python train.py --n_layer=14 --d_model=128 --n_experts=48 --experts_per_token=2 --d_expert=96 --d_shared_expert=128 --activation="swiglu" --moe_layers=[0, 1, 2, 3, 4, 5, 6, 7, 8, 9, 10, 11, 12, 13] --router_score="softmax" --normalize_top_k=false --routed_scale=9.32 --balance_loss=0.0115 --balance_bias=false --router_z_loss=0.0001 --n_groups=8 --groups_per_token=2 --init_std_router=0.0135 --lr_router=0.000503 --vocab_size=6482 --norm="rmsnorm" --norm_eps=1e-06 --tie_embeddings=false --optimizer="soap_variant" --lr=0.0106 --beta1=0.95 --beta2=0.98 --batch_tokens=[32768, 65536] --seq_len=768 --train_tokens=262300000 --steps=5444 --dataset="wikipedia_en"
Below are experts of layer 11 (counted from 0) of a mixture-of-experts language model. Rows are named router (the router's row for the expert), gate (a neuron's input weights, with its number), up (a neuron's input weights, with its number), down (a neuron's output weights, with its number) and show model dimensions 0-127. Each number is 128 + 24 x the weight over its row's rms, rounded and kept within 0 to 255.
After each expert's rows: a language model's description of what the expert responds to; "mostly gets" lists some tokens that are sent to it at least half of the time. This comes from a sample of Wikipedia text that the model never trained on.

# expert 26
router [105 114 157 121 131 136 164  95 164 137 196 115 127 115 124 168 136 171 156 121 103 148 133 128 155 123 100 152 143  93 141 120 102 126 118  95 180 134 153 166 149 126 114 132 104 159  99 112 122  91 146  85 144 143 123 145  96 124 120 135 106 160 135 155 170 155  81 133 148 120 124 115 150 128 127 196 120  90 149 135 112 115 166 121 152  81  91 136 109  92 133 113 140 125 114 140 109 145 117 160 102 116 164 130 170 141 127 129 122 116  88 121 126 111 151  93 130 132  94 154 121 137 139 101 112 128 145 174]
gate5 [138  93 132 156  70 147 105  94 139 105 134 110 120 121 118  85 181 117 132 113  97 159  93 109 129 103 138  97 111  94 111 150 116 155 122 181 112 138 126 113 109  91  97 145 180  96 110 115 115  93  92  97 124 167 128 163 106  94 167 158  93 113 137 130 156  90 160 137 125 128 112 117 131 174 116 154 131 101 137 145 108 115 153 121 116 118 166 113 117 160 171 130 120  96 121 137 119 133 116 131 115 146 155 146 135 132 137  97 145 107 139 149  86 151 123  89  95  92 124 138 117 145  82 107 123 119 118 136]
up5 [122 155 122 107 177 115 142 153 126 142 123 145 133 142 124 182  71 129 117 131 160 118 163 147 131 150 120 152 146 164 146 104 126 111 140  76 146 124 137 136 145 167 162 112  82 158 149 144 151 170 170 163 138  96 130  86 157 156  86 104 176 146 121 123  89 154  94 131 129 115 130 138 129  77 128 113 123 147 116 110 146 132  87 131 134 122  88 134 126  97  94 124 119 174 131 125 138 127 134 128 143 113 117  96 125 126 125 169 100 160 120 111 175 104 137 160 163 168 129 118 135 113 165 146 135 140 142 123]
down5 [127 128  98 116 116 112 123 124 123 154 173 128 124 108 156 145 163 111 113 123 136 130 134 104 162 113 116 108 139 161 168 121 141 158 112 139 126 133 115 108 156 159 133 103 112 156 160  85 134 105 131 134 175 162 146 145 139 135 135  84  68 158 121 104  45 146 119 125 149  85 157 119 125 105 139 171 162 126 111 148 160  96 134 117 150 141 153 151 147 103 158 188 123 105  93 117 137 130 142 124 120 120 123  82 156 117 133 139 133 152 132 129  82 144 137 127 155 149  95 140 112 126 174 166  97 146 117 123]
What it handles: Subjects and auxiliary verbs. Sentence subjects and the verbs right after them in narrative biography, such as he, they, was, were, has been, and surnames starting sentences.
mostly gets: " been", " was", " They", " has", " they", " were"

# expert 20
router [103  99 143  93  95 127 122  96 154 128 120 136 118 107 113 153 143 157 152 102  86 158 112 170 124 161  84 171 176  96 161  81 109 119 124 103 143 141 110 136 127 119 141 104 129 151 101 127 125 119 122  82 178 132 131 133  84 127 142 112  87 158 133 157 187 166 112 134 117 126  94 128 156 133 109 156 142  94 150 162 109 161 126 141  98 104 116 152  97 105 139 126 132 112 103 104  90 163 114 146 134  92 150 115 157 139  98 137 125  99 145 139  96 114 135 112 115 155 117 142 153 141 159 108 102 143 101 115]
gate5 [ 99 160  95 144 103 124 121 122 123 135 135 125 117 130 127 111 126 126 125 139  96 167 146 124 119 149 115 134  89 167  97 133 100 115 111 154 144 147 139 127 168 144 111 121 140 128 151 124 141 121 172 148 170 100 133 115 126 127  71  71 111 120 109 142 125 126 119  93  78 117 122 161 168 119 168 153 112 103 151 154 117 128 129 133  98 130 131 102  88 100 131  86 110 102 116 161 126 102  98 109 102 137  68  89 157 117 136 121 153 148 109  98 148  95 160 135 124  83 128 163 173 114 147 162 107  97  88 124]
up5 [111 142 122 114 126 112 174 115 116 150 105  94 145 151 121 124 176 102 138 154 119 165 122 164 141 133  94 142 115 128 106 160 130  98 152  99 110 142 194 128 151 145 131 102 163 156 191 133 111 183 136 148 161 111 158 104 104 159 129 143 126 140 131 127 146 137 135 107 111 134 101 133 129 134 162 140 103  89 145 130 112 130 110 172 149 104 121 123 103 107 123 103 124 120  90 185 116  85  96 124 127 132  78  94 138 110 128 168 139 134  95 136 127 131 152 147 119  93 150 145 132 120 157 156  93 159 115  91]
down5 [108 126 107 128 170 111 120 128 190 113 161 122 137 124 115  95  97 161 122 134  97  96 137 129 130 144 141 116 125 109 141 113 141 130 178 131 129 143 103 142  69  93 164 141 112 155 107 136 129 148 105 106 116  81 126 126 148 151 114 118 108 138 105 168  99 116 138 171  97 120 147 127 157 143 118 109 156 129 139  97 160  85 135  91  76 160 146 127 118 105 136 130  97 112 117 165 118 144 148 121 128 123 137 124 107  94 138  83 126 151 155 169 122 108 164 100 139 145 108 154 116 109  57 107 122 110  81 126]
What it handles: Determiners in prose. Articles, determiners and commas in running prose, mostly the, these, The, other, often right after a clause break.
mostly gets: " These", " these", " what", " traditional", "The", " our"

# expert 21
router [ 65 109 132  96 149 123 147 141 153 119 152 157 112 112 116 128 126 144 121 121 140 155 113 106 155 118 143 141 137  84 154 139  97 125 128 122 131 157 122 151 142 121 137 149 157 142 125 104 154  80 157 149 128 130 104  70  86 138 118 105  88 153 134 137 119 154  81 132 122  80 102 127 167 155 111 172 129  86 154 113 110 126 123 127 122 112 123 127  88 114 134  95 141 105  91 133  53 169 136 149 165  97 142 140 141 109 132 130 154  96 121 141 137 136  96 140 106 140 123 141 147 123 169 122  80 177 131 132]
gate0 [128 125 120 136 135  90  99 200 133 138  83 135 111 130 127 134 135 139 147 133 110 123 137 138 121 156 102 121 106 178 162 140 126 102 145 117 138  93 122 139 151 119  92 125 115 124 109 112 142 110 127 207 127 117 129 135 131 147 144  85 142 107 160 144 149  72 137 119 104  88 129 138 158  99 144 159 104  76 137  84 138 119 128 154 137 164 105 147 108 134 158 100 120 129 175 132 124 165 147 116  89 132 127 123 155 131 142 174 132 121 180 159 103 160 107  96 125 123 100 140 114 158 149 143 142  86 118 119]
up0 [109 163 156 144 127  84 124 182  71 121  93 142 104 130 116 127  95 109 145 136 108 111  69 102 104 119  98  82 121 141 174 146 124  82 105 141 136 108 152 102 162 111 144  88 149 157 172 124 101 136 124 114 134 163 115  80 107 132 145 104 158 157 134 114 125 146 138 129 134 124 119 144 151 109 102 150 156 133 140  88  62 115 113 128 125 119 147 120 155 107 121 127 115 109 165 113 122 152  96 147 122  92 122 120  61 108 135 153 108 133 153 170 125 143 134 124 106 125 136 138 145 120 133 148 142  99 123 134]
down0 [110 135 144 147 153 119 125 110 146  93 164 155 109 134 136 134 124 133 145 119 136 136 117 186 124 136 120 156 125 176 102 128 154 146 106 137 170 100 146 119 124 160 123 127 128 127 144 106 131 106 136 148 149 126  88  89 120 156 157 142 126 104  97 128 158 133  87  74 111 156 124  90 104 142 169 110 110  73 139 129 140 111 113 113 158 119 141 119 137 152 176 139 123 173 112  60 108 115 117 138 106 144 157 142 123  94 191  80 127 172 120 116 114 160 142 138 141 132 120  91 175 133 144 153 130 136 118 150]
What it handles: Personal name fragments. Middle word pieces inside personal surnames and given names, often after an initial capital, like T-yl-er, Ell, Rob, Kenn, Laur.
mostly gets: " Ell", " Rob", " Jenn", " Kenn", " Ke", " Laur"

# expert 44
router [103 117 113 110 140  99 134 128  95 130 149 135 103  84  74 163 153  97 136 117 110 159 135 108 113 119 111 154 153  74 167 152  85 131  91  92 127 139 133 116 128 116 118 112 130 130 115  80 161 106 171 147 144 123 139  82 106  91 123 111 145 128 145 148 122 129 110 142 110  90 109 142 141 132 111 147 129  88 129 109 109 141 101 138  94 107 107 137 125 131 136  90 130 116 101 109  76 164 111 101 157 101 131 127 133 134 144 111 119  57 114 139 155  92 114 108  81 174 136 141 181 143 132 135 120 132 107 118]
gate0 [134 120  85 145 120 173 115 117 104 161 149 123 189 159 128 128 137  89  91 135 122 145 122 156 104 116 119 171  90 128 111 121 128 135 131 148 120 129 125 120 101 105 154 130 103 107 130 110 171 152 142 143 128 108  96 121  59 121 145 146 154 125 152 141  97  87 170 165 113 139 134 101 139 134 124 108 169 101 134 111 103 127 144 125  99 152 139 122  79  99 130 148 185  93 104 152 136 155 138 130 135 102 161 137 145 122 128 104 162 131 107 142 190 152 105 147 107 100  88 125 168 145 107 116 110 140 127 108]
up0 [105 146 125  99 105 127 105 116  99 126  94 152 169 140 105 119 145 119 161 125 134 133 109 161 136 102 107 119 132 134 144 133  92 112 138 132 150 124 143  92 143 110 108 151 159 132 134 146 124 132 150  85 136 105 123  98 136 175 130 142 103 102 170 131  75 161 132 151 139  88 108 118 141 146 122 114 113 122 108  95  91 106 154 171 116 145 148 139 152 123 161  90 146 134 150  97 117 145 175 170 158  88 116  98 111 165 121 122 148 152 131 173 157  88 112 121 145 161 135 124 208 126 110  91 105 141 126 114]
down0 [118 125 148 153 138 124 144 150 135  85 128 109 142 139 107 131 149 146  99 123 132 153 187 122 126 133 153 164 124 102 173 139 105 134 142 127 123 154 133 122 111 142 107 112 144 181 136 163 136  81 124 139 127 144 139 157 157 150 112 142 139 129 129  78 128 128 115 108 102 181  98 146 167 112 153 103  97 123 109  97 136 120 148  84 121 123 158 164 134 120 102 146 169 180 152 168 115 150 113 100 128 149 142  83 145 139 112 142  85 100 136  58 123  96 125 150 105 149 139  90 116 125 123 148 155  97  97 146]
What it handles: Short word-middle syllables. Vowel-liquid pieces like or, il, ol, le after a single opening letter in quotes and colloquial text, such as s-or-ry, w-ol-ves.
mostly gets: " som", " hor", " sil", " bar", " gre", " opportun"

# expert 0
router [129  85 112 115 135 138  96 130 103 145 144 161 169 121 118 183 145 135 161 129 144 140 129 158 127 147 105 140 103  96 150 125 142 149 105  99 150 138 126 154 121 106 143 102 107 137 127  41 163 125 175 103 126 149 124 124  96 115 124  90 139 135 149 160 118 129 131 125  76 129 146 134 180 133 114 170 154 117 113 148 114 125 125 105 119 108 108 180 138 124 167 107 157 111  99 114 124 174 163 127 177 115 158 107 121 159 140 117 115 100 123 105 143 125 139 148 147 135 134 128 149 162 180 123 125 173 121 139]
gate0 [ 83  86 150 150 133 157 153 164 165 105 100 146 162 133 123 193 136 125 149 141 118 134  74 166  95 109 156 138 106 121 128 157 143 150 101 123  91 120 146 152 138 100 136 127 146 136 117  88 146 135  88  89 128 135 165 112 138 119 159  98  84 115 135  88 128 107 115 135 120 118 159 114 153 141 139 148 146 134  59 174 145 114 136 123 141 122 154 119  86 162 130 172 128 133 120 134  82 119 132 140 134 115 145  91 130 143 151 120 124 136 112 125 144 146 137 131 163  76 131  97 137 117 124 140 125 127 120 177]
up0 [129 152 123 111 130 138 122  91 125 138 159 108 122 135 164 141 123 126 113 149 142 152 109 103 133  93 123 136  94 110 111 173 158 133 151 125  84 152 105 154 166 102 133 160 114 117  83  94 130  98  97 107 148 117 136 120  97  96 190  99 130 131 164  85 122  79 102 116  83 151 137 147 125 109 137 151 151 177 104 133 118 153 131 142 106 119 136 103 166 129 153 121 181  96  78 156 139 141 125 163 105 120 122 113 157 150 113 169 136  97 104 118 107 148 162 113 115 148 141 122 142 139  79 132 129 150 126 150]
down0 [117 167 124 113 127 155 147  86 159 160 149 122 139 126 149 124 127 111  96 129 145  88 118 129 148 123 119 163 107 123  99 142 164  95 156 129 115 105 102 154 122 120 124 108 152 137  86 145  90  95 107 153 110 175 134 122 160 122 123 149 119 118 114  91 117  86 116 162 104 111  72 126 103 180 144 132 130 131 129 106 137 152 128 111 116 138 133 128 162 172  92 151 133 113  90 136 166 143 161 108 142 148 126 157 146 152  95 145  84 115 155  97 120 167  81 103 147 117  98 107 145  68 144 110 142 149 129 112]
What it handles: Sports results tables. Terms in sports competition tables and sections, such as Cup, medal, Quarter-finalists, Pos, Playoff, often beside table pipes.
mostly gets: " medal", " Cup", " championship", " Loss", " Champions", " Goals"

# expert 5
router [115 108 183 104 125  92 104 101 125 132 127 124 125 121  93 128 133 147 135 130 115 173 120 159 141 124  82 155 139  76 135 152  83 110  97 119 158 179 138 162  95 119 147 139 131 160  75 110 137 134 140 108 130 126 134 134 113 114 141  72 127 160 157 174 155 134 140 123  93 137 135 103 162 143 140 118 106 119 124 129 131 118 136 153 117 113 110 179 123 122 158 104 141  86  95 119 120 132 133 178 117  95 142  87 122 155 106 121 126 100 136 120 129  98 113 108 131 176  96 174 159 144 119  92 125 152 103 151]
gate1 [110 166 134  59 130 133 108  98 157 130 114 142 128 157  85 137 183 152 107 130 158 130 108 107 124 113 123 114  83 106 165 138 161 115 146 100  95 145 116 181 136 114 146 138 191 151 157 121  87 158 124 157 109 131 164 125  92 100 165 125 101  98 152 132 108 151 127 133 122  94 143 106  91 113 150 133 118 131 150 176 134 142 127 152 143 155 154 112 125 123  98  91  94 149 160  94 124  87 115 130 168 108 131 128 112 116 124 129 124 120 118 135 147 105 110 147 107 159 126 117  97 124 113 106  89 144 116 138]
up1 [158  90 134 161 169 141 111 132 172 108 157 112 126 142 142 112 112  82 110 119 122 118 149 120 133 151 136 129 155 178 102 133  99 154 133 174 168 140 133  92  89 122 115 102  89 120 125 124 120 113 115 133 124 108 119  97 158  98 153 126 126 136  87 131 151 148 112 169 147 157 101  95 129 112 124 129 123 143 117  91 134  75 120 106 127 161 127 129 143 103 143 144 131  65  89 168 121 149 103 120 131 148 123 132 149 123 152 129 144 172  96  57  81 150 127 106 121  87 144 121 111 122 143 114 125 122 118  92]
down1 [ 89 120  96 101 153 169 142 113 137 118 141 135 167  90 112 151 131 152 104 155 125 134 124 128 103 141 137 144 154  95 130  92 119 155 144  91  93 120 133 152 122 167 124 108 156 103  99  84 161 112 116  97  78  99 156 145 105 177 162 122  79 130 103  94 115 106  83 115 108 119 142 125 118 183 119 118 142 110 163  82 135 168 144 144 113 137 164 118 135  92 133 125 108 167 101 134  87 116 132 155 104 136 103 114 130 138 143 150 118 129 110 133 122 118 159 108 112 155 124 112 137 182 136 156 120 152 119 108]
What it handles: Plural noun endings. Common nouns and plural suffixes after articles or numbers, such as years, months, members, -s, -ations, often followed by of or in.
mostly gets: " films", " members", " cases", " months", " species", " services"

# expert 15
router [120 119 150 102  99 101 161 154 109 128 172 152 130 128 126 150  99 125 124 122 143 142 119 139 150 140 139 127  93 105 166 126 121  91  88 104 171 131 110 160 104 140 158 117 160 127 152  87 145 120 162 121 144 123 130  99  84 120 105 125 111 143 128 150 117 144  90 131 110 112 119 146 182 148 105 168 130  89 185 137 144 162 124 117 115 136 136 183 101 148  92 127 136 129 101 107  75 171 163 147 148 133 149 122 141 109  87 152 175 112 122 149 170 132 101 130 125 117 131 150 118 138 146 116  79 148  94 138]
gate0 [137 121  71 163 130 144 131 103 132  97 108 143 115 126 136 124 122 134 111 168 144 153 185 123 129 120 116 157  95  82 152 167 140  91 134 134 154 131 148 136 153  91 150 110 153 148 148 170  91 148 149 142 161 120 130  92 146 155 159  87 116  97 123  83 130 111 126 141 121  95 112 139 146 167 160 123 108 101 171 169 101 140 140  95 140 119 106 133 107 100 106 169 134  81 116 109  89 133 125 125 122 105 125 137 144 116 125 128 125 147  98 122 127  88 144 124 131  68 156  84  83 114 130 125 139 136 144 147]
up0 [164 125 165 115 134  99 111 120 127 118 135 134 148 102 123 129 124 108  90 145 116 154 154  92 132 113 150  90 140 138 132 136 140 150 123 148 135 120 144 103 158 119 165 115 117 128 115 104  84 144 137  99 130 132 148 103 132 147 118 139 138 128 128 178  96 173 152 116  94 137 184  91 138  99 149 109 135 101 130 144 147 134 173 122 151 114 162  99 101 141  96 140 142 152 127  52 123 206 146 110 118 131 125 151 113 149 142 173 137 177 123 126 119  63 138 115 127 109 118 106 176 130 148 151 119 125 143 109]
down0 [123  99  88 162  75 121 132 114 174 121 146 131 128 114 140 177 166 146 149 132 135 147 128 101 112  94 116 126 115 121 131  94 125 105 139 132  96 165 134  94 117 128 134 126 118  95 123  73 163 136 150 129 128 134 199 123 135 121 117 143 136 109 142 112 116 124 125 162 156 122 122 143 103 134 123 130 142 112  83  92 115 147  84 148 153 139 141 121 113 103  99 125 109 133 110  91 153 129 195 146 131  86 134 132 142  89 108 118 130 106 193 114 100 171 125 122 150 126  92 112 118 117 171 123 182 130 133 129]
What it handles: Spanish/French name pieces. Pieces of Spanish, Portuguese and French place and personal names, such as Salamanca, Libertadores, Puebla, San, Los, José.
mostly gets: " Los", " San", "ñ", " Sant", "â", " Colomb"

# expert 39
router [ 82 106 167  86 112 122 132 116 147 105 142 145 105 105 113 173 143 139 103 136 116 154 119 146 136 145  77 147 152 110 145  93 127 140 132 123 172 172 137 129 134 122 148 119 106 167  96 118 162 120 137  74 159 128 129 133  99 125 116 117  98 134 136 190 164 122 115 157 116 143 121 132 129 170 114 143 143  83 165 126 138 127 149 152 138  89 103 130 119  84 154 144 142 101 102 109 108 146 150 186 123 105 146 106 148 153 105 135 147  75 141 130 111 122 113 117 106 126 153 150 166 154 129 105 118 149  80 142]
gate5 [131 123 113 140 172  96 146 164 125  79 111 124 183 108 116 143 122 123 104 132 133 131 175 126 130 104 117 123 138 104 148 102 149 101  93 133 135  75 140 153 125 122 174 144 189 160 138 160 132 124 115 121 119 123 115 123 151 100 145 131 162 108 120 122 128 155 172 128 108 145  98 168 115 161  89 100 110 122 136 162 169 160 119 133 131  92 131 139 143 104 107 129  94  98 103 149 115  96 133 134 128 110  58 143 106 134  95 123 176 154 173 113 112  82 127 133 137 151 131 120 130 108 146 161 115 116 147 128]
up5 [129 127 126 159 138 148 123  94 139 136 125 114 132 123 143 131 103 109 125  97  75 127 130 113 135 141 131 110 146 111  81 163 124 133 145 139 145  75 103 139 150 113  99 104 148 147 133 114 150 150 183 144 132 130 148 128 115 126 159 174  90 119 129 127  77 155  94 156 126 128 106  99 180 121 116 121 139 124 118 106 116 127 105 110 128 170 127 119 108 132 155 106 108 105 158 101 155 169 156 100 118 120 130  91 130  88 194 151 143 142  58 128 130 155 178 130 113 128  89 123 134 140 146 117 137 100 179 141]
down5 [137 113 161 155 121 106 150 138 162 125 104 114 138 121 147 119 123 119 110  98 115  86 134 149 144 128 129  95  72 134 135 131 174 130 145 123 133 111 142 157 112  99 177 112 151  95 103 112 134 132 133 135  94 124 125 151 127  86 126 110 159 124 116 146 132 156 135 121 117 119 123  99 135 175 127 105 102 112 123 150  99 121 103 120 100 140 131 156 111  92 116 143  96 112 115 179 114 121 129 110 198 144  73 127 116 129 130 121 109 106 139 124 157  41 135 125 153 144  99 133 162 119  87 135 114  96  65 115]
What it handles: Clause connectives. Conjunctions, relative words and commas linking clauses, such as that, which, where, but, plus sentence-initial Here and There.
mostly gets: " where", " which", " when", " there", " However", " because"

# expert 9
router [118 129  91 139 117 153 136 131 105 136 146 139 163 105  76 164 137 123 125 173 102 128 152 140 131 129  67 147 156 109 145 107 101 105  97  84 190 161 127 170 111 148 134 135 118 143 112 109 162 132 159 116 144 158 102 138 120 143 152  94 111 169 126 159 144 154 101 148 105 138 117 139 176 119 121 140 133 135 120 138 127 107 113 123 130 126 129 147 116  90 179 103 129 135 131  90  95 166 146 124 147 112 103 113 154 128 146 129 126  96 109 125 121 114 154 127 164 155 149 151 156 164 182 122 109 174  92 153]
gate0 [108 117 114 153 129 122 140 136  82  89 120  83 109 111 112 130 155  80 146 123 152 166 130 118 105  92 138  95 126 145 131  77 123 141 116 126  94 154 144 158 115 105 136 146 134 116 136 120  93 145 111  81 115 145 105 103 129 146 139 141 144 116 119 113 122 143 158 134 120 129 128 167 170 145 156 158 120 115  83 180 109 108 158 117 133  51 116 148 102 132 130 109 148 118 179 126 138  95 128 108 111  86 149 109 176 150 126 121 146 151 140  70 166  98 134 106 126 112 128 134 123 132 131 107 112 176 152 137]
up0 [127 115 145 102 144  88 123 118 126 113 144 121 115  81 111  93  72 109 180 104 103 108  96  98 105 132 116 153 162 103 142 126 137 136 119 173 119 112 173 107 119 110 110  95 117 123 121 108 144 118 104 126 132 104 142 164 145 124 142 148 115 177 107  99 142  73 138  83 164 142  90 104 145 121 146 133 151 164 136  73 116 120 173 133 167 136  99 129 115 127 144 140 143 112 107 128 142 110 171 120 129 118 153 190 162 143 145 138  80 113 105 133 124 119 113 127 138 122 144 108 141 161 168 124 156 127 141 107]
down0 [ 88 116 126 105 120  75 150 120 152 110 105 135 136  95 126 115 130 129 131 166  83 118 170 119 150 174 103 149 116 155  85 157 161 119  87 154 126 127 159 117 155 142 122 125 120 120 117 101 114  95 124  96 139 129 168 120 123 126 125 133 125 110 142 137 128 112 153 109  74 150 118 144  96 102 159 150 132  96 105 127 114 143 121 118 110 142 104  90  86 130  72  85  86 138 108 126 162 128 164 172 146 104 113  97 151 136 127 133 119 131 152 125 111 115 135 123 133 123 149  78 140 156 113 156 195 106 117  97]
What it handles: Section heading words. Words inside wiki section headings right after == or ===, such as See (also), Release, Early life, Career, History, Other uses.
mostly gets: " Preceded", "See", " Succeeded", "Population", "Early", " classification"

# expert 4
router [132  68 158  97 135 117 136 131 142 151 158 116 116 120 109 141 132 127 164 145  82 136 136 161 114 147  98 143 120  79 153 127 136 122 131 105 133 136 133 151 107  88 138 101 121 155 121 101 120 142 159 108 179 100 141 142 103  89 114 135 114 133 135 184 132 146 103 101 104 103 137 134 181 167 118 169 168  90 132 158 106 133 117  94 123  88 108 152 108  80 158  94 131 114 117 105 106 172 166 170 141  95 175 113 120 132  98 121 115 116 104 133 143 110 139 138 114 136 110 144 121 147 158 105 119 143 138 153]
gate1 [109 116 151  87 112 144 166 123 126  97 165 152 111 114 114 166 108 126 114 146 131 111 177 127 170 140 120 132 117  86  99 141 142 152  94 133 146 133 141 140 149 101 122  79 156 151 164 169 133 157 107 109 105  94 111 112 141 129 140 144 122 170 149 141 140  98 106 113 106 112 124 140 147 178 129 123 169  77 104 123  79 137  93 129 123 111  93 120 126  75 112 133 137 126 114 104 151 107  95  69 140 124 130 156 157 134  90 140 164 127 128 127 156 129 130 163 110 128 137 125 173 129 160  97 124 163 151 126]
up1 [140 133 144 108  97 138 162 119  99 107 125  93 123 158 158 145 157 109 119 123 160 143 117 117 135 152 144 139 141  99 134 146 177 102  84 149 134 136 132 113 128  86 134 122 124  88  94 197 126 124  94  90 121 104 119 113 137 121 119 126  98 177 122 155 140 110 144 127 106 133 160 161 147 152 108 152 142 112 107 120 144 153 101 119 127 138 135  88 152  85  97 137  98 135 124 122 150  98 109  99 152  91 153 147 168 120 108 169 149 124  92  87 157 122 140 132 127 119 115 132 167 190 126  80  94 146 142 144]
down1 [163 126 140 147 169 149 142 135 109 131 144 102 156 130  89 115 133 133 136 142  99 121 142 129 108 107 161 146 107 105  91 158 176 130 125 155 125 159 110  99 108 155 171 115  98  96 135 180 120 194 113 119 123 132 152  80 127 140 116 126 137  95  99 123 133 139 165 156 138 112 132 121 159 153 149 146 116 118 113 170 111 127 118  84 128 133 151  83 124 143  94  99 140 106 150  87 143 132 109 163 131 118 110 125 176  99 124 130 103 173 133 130 156 140 122 160 114 120 138  87 125 125  97  78 134 114 179 114]
What it handles: Match outcome verbs. Result verbs and the words after them in sports narratives, such as won, scored, defeated, reached, by, in the final.
mostly gets: " won", " competed", " scored", " winning", " losing", " ranked"

# expert 7
router [ 90  76 144 128  90 110 159 122 152 140 156 123 160 125 130 166 102 168 120 123 112 155 117 122 136 145 137 137 146 102 143 121 125  98  96 150 179 176 102 147 118 141 136 127 127 139 138 130 111 127 140 101 139 160 144 145 123  93 129  93  87 163 112 136 169 172  90 124  93  96 100 134 171 121 102 160 133 113 147 168 138 166 124 105  90 129 130 200  97 125 127 136 141 121 130 117 108 142 132 134 124 131 133 113 153 109 140 112 121 110 128 100 129 121 121 110 105 151 134 196 167 136 139 105  71 147 118 124]
gate0 [119 126  77 101 112 157 131 139 128 106 100 138 102 150 131 133 127 139 118 113 115  94 125 106 128 104 143 111 133 110 125 169 126 146 133 159 138  86 149 128 179  95 119 152 102 149 134  75 164 128  86 123 165 129 109  75 148 141 140 129  98 103 138 132 109 146 131 103 182 143  86 116 126 134 156  86 128 110 114 147 111 127 144  84  91 135 134 128 100 116 108  84 135 130 107 134 114 104 145 118 129 163 113 100 162 171  86  99 131  53 150 141 144 140 131 174 120 158 128 137 167 146 127 145 123 152 123 130]
up0 [104 128 130  72 113 145 109 104 116 161 113 110 127 132  66 156 114 151 170 103 144 103 147 164 130 106 150  90 109 134 123 148  90 155 107 137 161 131 136  99 157  95 137  92 112 144 136 150 125 116 118 156 156 122 132 116 126 146 159 131 101 155 148 123 120 142 144 109 148 128  90  90 106 151 163  71 130 132 124 148 119 123 113  85  61 130 125 144 116 129 176 121 154 159 125 145 105 106 103 127 183 172  83 104 125 159 125  99 165 100 150 103 150 139 119 124 110 146 131 147 130 137  91 136 115 130 129 121]
down0 [ 69 150  58 168 154 134  91 103 155 115 155 143 138 113 109 140 129 149 128 147 116 133 144 125 103 135  78 140  67 125 128 113 132 129 147 118 119  97 183 145 136 130 120 107 151 138  89 110 121 107 129 158 131 141 133 113 138 150 114 133 116  99 169 124 103 159 137 110 159 127 148  75 123 134 139  79 105 169 112  83 128 134  78 133  86 164 154 124  93 109 105 123 100 143  92 147  93 114 137 103 117 155 118 142 112 122 156 117 155 113 145 134 126 147 107 100 138 111 182 147 134 136 143 124 147 119 132 124]
What it handles: Foreign name inflections. Word-final pieces of German, Slavic, Baltic and Italian words and names, such as wichtigsten, Alessandro, Vytis, -ović, -ski, -ensis.
mostly gets: "ensis", " von", "ski", "ä", "ić", "š"

# expert 33
router [112 103 159  90 125 151 141 139 150 137 123 134 121  84 112 108 123 172 133 130  75 163 140 134 101 140  97 158 101 117 152 113 140 135 125  97 144 123 133 126  96 142 168 136 132 120 111  99 110 113 115  94 140 120 115 142 133 140 123  55 101 171 164 166 161 108 124  98  83  84 127 135 152 154 130 190 134  90 119 117 150 171 140  96 122 108 114 155 123 101 119 105 144  77 116 109 114 146 101 147 119 136 131  90 137 153 126 115 128  75 125 135 121 117  79 121 106 161 106 134 119 156 134 114 133 142 102 104]
gate0 [100 115 138 153  90 154 132 164 162 136 115 146 112 166  80 131 135 140 132 163 145 130 117 117 106 133 115 130 184 125  81  89 156 181  93 144 147 126 121  98 145 103 133 134 108 134 115 155 106 116 161 166  95 115 129 130  90 166 109 101 119 147  90 130 128 155  89 128 121 105 158 145 127 119 142 177 130  96 108 119 132 114 161  98 102 120 116 139 146 116 131 108 112  85 103 165 108  91  88 129 145 132 127  84 147 157 144 105 129  92 144 101 119 173 115 160 134  91 134 107 127 112  96 146 122 105 136 151]
up0 [114 133 148 101  89  86 133 100 163 140 107 146 155 102 145 135 152 159 120 138 110 146 121 152 142 138 107 103  96 137 116 184 140 122 139 132 136 148 141  88  82 117 106 150 124 136 171 129 109  99  80 140  98 100  87 128 138 131 112 142 147 107 129 122 129 135 118 132 134 131 105 112 127 108 121 115 139 102 129 179 152 113 129 107 127  91 136 124 125 147 117 103 151 114 154  73 141 154 161 146 146 114 158  92 138 133 155 126  78 106 104 108 116 139  86 111  67 142  96 178 139 108 100 133 172  94  84 150]
down0 [114 121 106 165 125 107 104 110 139 117 126 137  97 145 116 118 117 103 111 139 109 161 119 152 143 110 119 167 145 150 109 173 130 117  97 116  93 152 111  87 110 126 128 118 110 112 133  49 153 113 125  95 101 162 139  85 100 115 157 106 157 104 106 107 151 168 152 101 159 160 151 102 130 114 106 145  97 117 141 124 152 110 139 165 117  89 113 111 138 115 124 185 141 184 120  93 107 144 134 139 179 110 101 122  93  96 157 118 138 148 128 126 108 109 114 154  74 115 164 149 124 127 130 114 106 140 121 124]
What it handles: Quantifiers and prepositions. Function words linking phrases, especially all, both, between, every, some, plus of, from, by, to and colons, as in from all over Europe.
mostly gets: " all", " All", " both", " between", " every", " —;"